Experts of a small language model: 13 layers, vocabulary 8192.
Below are experts of layer 4 (counted from 0) of a mixture-of-experts language model. Rows are named router (the router's row for the expert), gate (a neuron's input weights, with its number), up (a neuron's input weights, with its number), down (a neuron's output weights, with its number) and show model dimensions 64-127. Each number is 128 + 32 x the weight over its row's rms, rounded and kept within 0 to 255.
After each expert's rows: "gets" lists some tokens that make up at least twice as much of what it gets as of all text; "comes before" lists some tokens at least twice as common just after its tokens as in all text. This comes from a sample of Wikipedia text that the model never trained on. Tokens count by the router's weight.

# expert 13
router [ 53 171 107 105 142 178 160 103 136  78 117 115 144 164 201 141 108 185 143 173 172  83 155  90  94  77 138  82 134 114 132 131 159  83 149 143 126 140 167 126 114 107 127 139  93 120 155  99  85  64 116 151 176  98 173 140 185 134 135 105 183 189 141 119]
gate0 [120  93  84 105 155 151 111 120 152  69 129 114 157  55 180 152 156 126 113 154 144 106 144 118  84  96 131 102 100 139  87 101 178 138 136 165  94 141 139 119 124  69 119 167  96 110 126 135 103 109 185 110  86 106 123 135  86 144  68 127 154 147 135 161]
up0 [119 154 128  98  98 154 130  98 160  68 165 126  96  96 134 125 158  96 108 117 138  54 137 105 124 119 135 135 108 160 108  89 191 136 117 180 107 101 113 134 140 139 152 117  88 146 123 152  98 109 190 101 132 128 155 109  58 193  94 114 122 140  94 186]
down0 [146  25 130 130 114  88 124 131 162 113 146 120 181  97 110  98 145 118 128 113 181 116 219 156 127 104 129  55 107  94 134 169  95 164 124 145 139 159 104 105  68 111 123 118  51 128 149 109 102 113  98 212 100 111 116 127 135 100 145 148  99 120 145  81]
gets: ".", " of", " and", " to", "ed", " was"
comes before: " the", " a", " The", " by", " his", " to"

# expert 11
router [144 116 146 111 127 140 154 171 198 101 158 136 141 173 203 147  95 153  77 153 210 110 186 105 126 123 137 136 123 117 161 106  99 122 145 167  45 105  84 129 129 125 149 107 106 145 164  96 101 108  72 151 151  91 139  96 137 112 125 105 160 125 141  97]
gate0 [ 90 139 105 122 127 190 189 113 108 157 171  99 128  68 115 174 102 117 207 100 115 170 139 146 149 125 164 119 163 156 110 112 113 114 185 162 166 136 152 103 109 120 146 185 120 177 170 161 171 128 134 126 125  88 113 164 120  95  82 129 173 167  85 110]
up0 [193 123 109 125  80 105 131 105 152  91 160 159 138 134 103 153  91 158  90 106 188  97 149 157 122 129 133 159 134 118 151  92 104 126 154 120  71 147  95  85 148 109 146 147  87 176 122 124 130 109 135 134 130  44 156 111 139  90 107 158 140 181  84 113]
down0 [122 159 110 130 108 133 153 164 111  81 126 142  98  99 143 123 105 164 160 134 140  96 204 141 103 133 170 102  65 131 129 220 118 115 137 138  92 216 176 124  95 137 127  96  69 140 145 128 172 166 133 166  98  76 117  28 121 134 130 121 138 129 143 154]
gets: "\n", ":", "|", " the", ".", "=="
comes before: "\n", "|", "-", " ", "==", "The"

# expert 9
router [ 77 107 121  57 107 146 150 183  99  93 123 138 101 164 173 137  78 151 134 136 162 127 151  67 123 134 159 117 157 111 134 124  98  71 168 132 123 114 138 110 113 126 139 153 103 139 141 119  81  98 135 106 144 121 113 135 191 132  93  85 159 151 132 113]
gate0 [123  81 131 117 126 143 112 172 145  65 106 160 103 142  89 191 127 114 145 134 116 192 140 137 152 125 116  66 135  87 142 142 133  69 114 116  91 139 119 129 115 119 119 177 118 131 135 114 133 105 156  97 154 114 135 167 159 146 117 100 131 149 169 102]
up0 [ 93 172 131 126 110 186 162 124 126 170 114 112 126 108 105 154 131 160 116 145  66 115 134 165 157 115 155 149 175 143 120 121 116 184 158 168 147 149  93 109 164  96 134 102 141  80  83 183  59 134 106 133 155 177 122  57 143 149 118 119 111  53 119 166]
down0 [129 103 170 120 116 101 131 167 146 122 118 112 129 106 169 108 115  92 135 140 153  81 146 105 137 142 109 121 203 123 127 141 124  88 158  67 159  88 137  89 161 139  93 128 146 149 151 141 154 216 124  96 107 110 121 109 114 172 136 164 142 136 174 149]
gets: "1", "0", "2", "5", "4", "3"
comes before: "0", " |", "9", "2", "4", "5"

# expert 14
router [ 97 121 160  64 104 118 107 132 124 142 134 145  97 157 197 126  39 164 174 102 167  89 134 123 134 165 157  72 116 112 172 125 149 118 182 151 114 121 123 119 147 126 105 174 147 114 145 130 109 133 101 138 113  85 138 145 164 148 148  95 146 147 134 129]
gate11 [125 102 168  95 117 105  33 116 121 138 110 125 174 127 128 100 111 108 173 129  81 140 132 168 144 112 154  98 144 137 107  64 149 146  86 147 143 115 123 104 142 129 102 153 123 120 125 146 187  94 141 185 104  64 191 108 151  89 178 111 132 134 136  95]
up11 [162  91 159 147 144 136 109 116 153  49 162 172 155  94 130 118 107 161 121  94 160 165 122 105  97 161 156 112  51 161 206 173 108 105 100 115  89 176 140 148  72  72 158 126 112 139 124  52 100 183  93 137 148 187  97 107 115 159 141 112 168  76 120 149]
down11 [111 174 177 176 121 158 102  91  26 141 108 125 172  86 177 113  86 159 173 130 187 150 190 112 103 105  89 150 168  90 167 155 129 109 142 133 117 121 130 109 144  96 119  72 103 201  98 146 160  98 125 110 130  89 141 102  83 138 132  53 135 140 110 132]
gets: " ", "2", " \"", "ist", " all", " ex"
comes before: "1", "2", "3", "4", "5", "6"

# expert 1
router [105 127  96  83 154  96 127  97 124 152 144  87 113 154 180 100  73 131 149 164 167 156 137  63 160 146 169 108 136 134 118 136 109  90 145 128 181 106 122 129 140  92 126 161 158 141 117 159  98 141 127 163 133 140 124 151 201  75 129 122 122 174 124 142]
gate11 [167 118 165 114  66 142 115 109 190 170 112 144  72 115 142 150  97 132  97 180 168  84 147 116  55 113 122 159 114 149 186 151 120  76 113 169 126 123  99  98 112 163 114 119 151 113 193 137 133 102  83 136 128 124 122 127  45 112 121 116 141  88 141 105]
up11 [ 79 133 152 135 125 151 163 170 131 158 144  60 145 111  89 182  94 134 169  63  89  71 109 118 147 110 159 110 146 182  97 180 115 144 156  92 111 111 125  98 129 145 171 117  39 129 109 135 151 120 131 100 146  83 151  67 206 169 136  96 175 180 157 135]
down11 [158 150  69 137  86 116 147 103 152 134 146 127 126  92 143 112 167 134 120  99  95 147 132  86 156 127 142 129 125 156 138  62  99 124 111 134 171  52 178  63 105 165 124 137  83 103  65 141  84 148  74 141 155 149 121 118 154 129 143  92 151 116 106 125]
gets: "1", "9", "0", "6", "3", "8"
comes before: "9", "s", " of", "0", "8", "."

# expert 2
router [110 160 113  87 112 194 114 137 141 122 100 105  63 149 181 135  79 153 160 124 150  69 135 117 107 122 169  65  89 107 160 138 132 121 154 160 120 140 127 103 170  50 115 140 100 137 132 132  94 149 156 188 168  90 135  61 142 129 156 129 177 118 143 150]
gate0 [139 107 136  75 124 105 113 112 153 146  96  27  55 108 159 106  93 107 157 118 103 107  91  90  89 138 195 184  83 139 180 133 127 117 111 163 120  90 126 131 136 133  95 188 133 116  76 161 142 149 104 106 164 177  87 148 118  99 151 103 114 134 135 102]
up0 [ 80 155 127 159  93  95 112 133 125 114 154 154 190 132 127 173 147 150 138 117  99 175 193 143 124 133  93 105 116 102 108 150 156 182 111 122 129 119 133  93 134 138 132 194  99 142 120 137 114 129 180 110 104 110 127 104 122 128 113 155 103 157  81 141]
down0 [136 120  91 158 176 117 127  99 161 150 167 146 126  82 130 202 168 175 117 115  93 130 137 121 109 103 154 132 111 129 147 150 130 134  54 141 141 140 157 156 119 104 130 154 117 131  50 156 192  91 133  98 209 130 164 182 151 129 116 128 100 159 112  77]
gets: " |", " the", ",", ")", ";", " The"
comes before: " ", "\n", " was", " —", " is", " \""

# expert 6
router [143 126 157  91 114 155  46 105 139 101 105 156 110 189 132 122  65 150  97 107 182  74 121 112 128 130 176  98  76 145 183  78  95  97 167 201  37 122  83 148 125  92 118 142  99 183  97 137 161 158 135 165 118 100 100 131 138 165 167  83 157 114 132 139]
gate0 [ 84 154 165  95 156 148 147 136 134 137 140 104 189  84 150 174 104 162 101 185 123 128 127 161 134 103 137  93 120 100 167 119 146 139 132 182 119 119  96 135  75 111 171 142  91 115 155  54 143 145 129 160 150 120 164 107 144 185 148 133 148 146 133  99]
up0 [115 170 142 142 190 184 126 141 145 110  85 127 120  93 104 126 106 131  94 148 122 106 113 216 183 103 115 163 104  83 110 116 111  99 108 152 120 150 133 141  79  77  91 130 123 163 178 131 133 156 108 112 128  87  92  69 110 169  95 104 136 132 111 145]
down0 [ 46 122 153 138 149  58 117 110 156 153 133 154  77 139 124 103 185 126 130 150 149 165 149 131 144 135 108 114 146 131 112 180 162 173  75  61  70  99 146 142 114 189 159 133 121 138 124  97 161 116  90 100  87 119 104 150 148 100 168  91 120 132  99 149]
gets: "2", " (", "\n", "3", ")", "5"
comes before: "0", "1", "2", "3", "|", "4"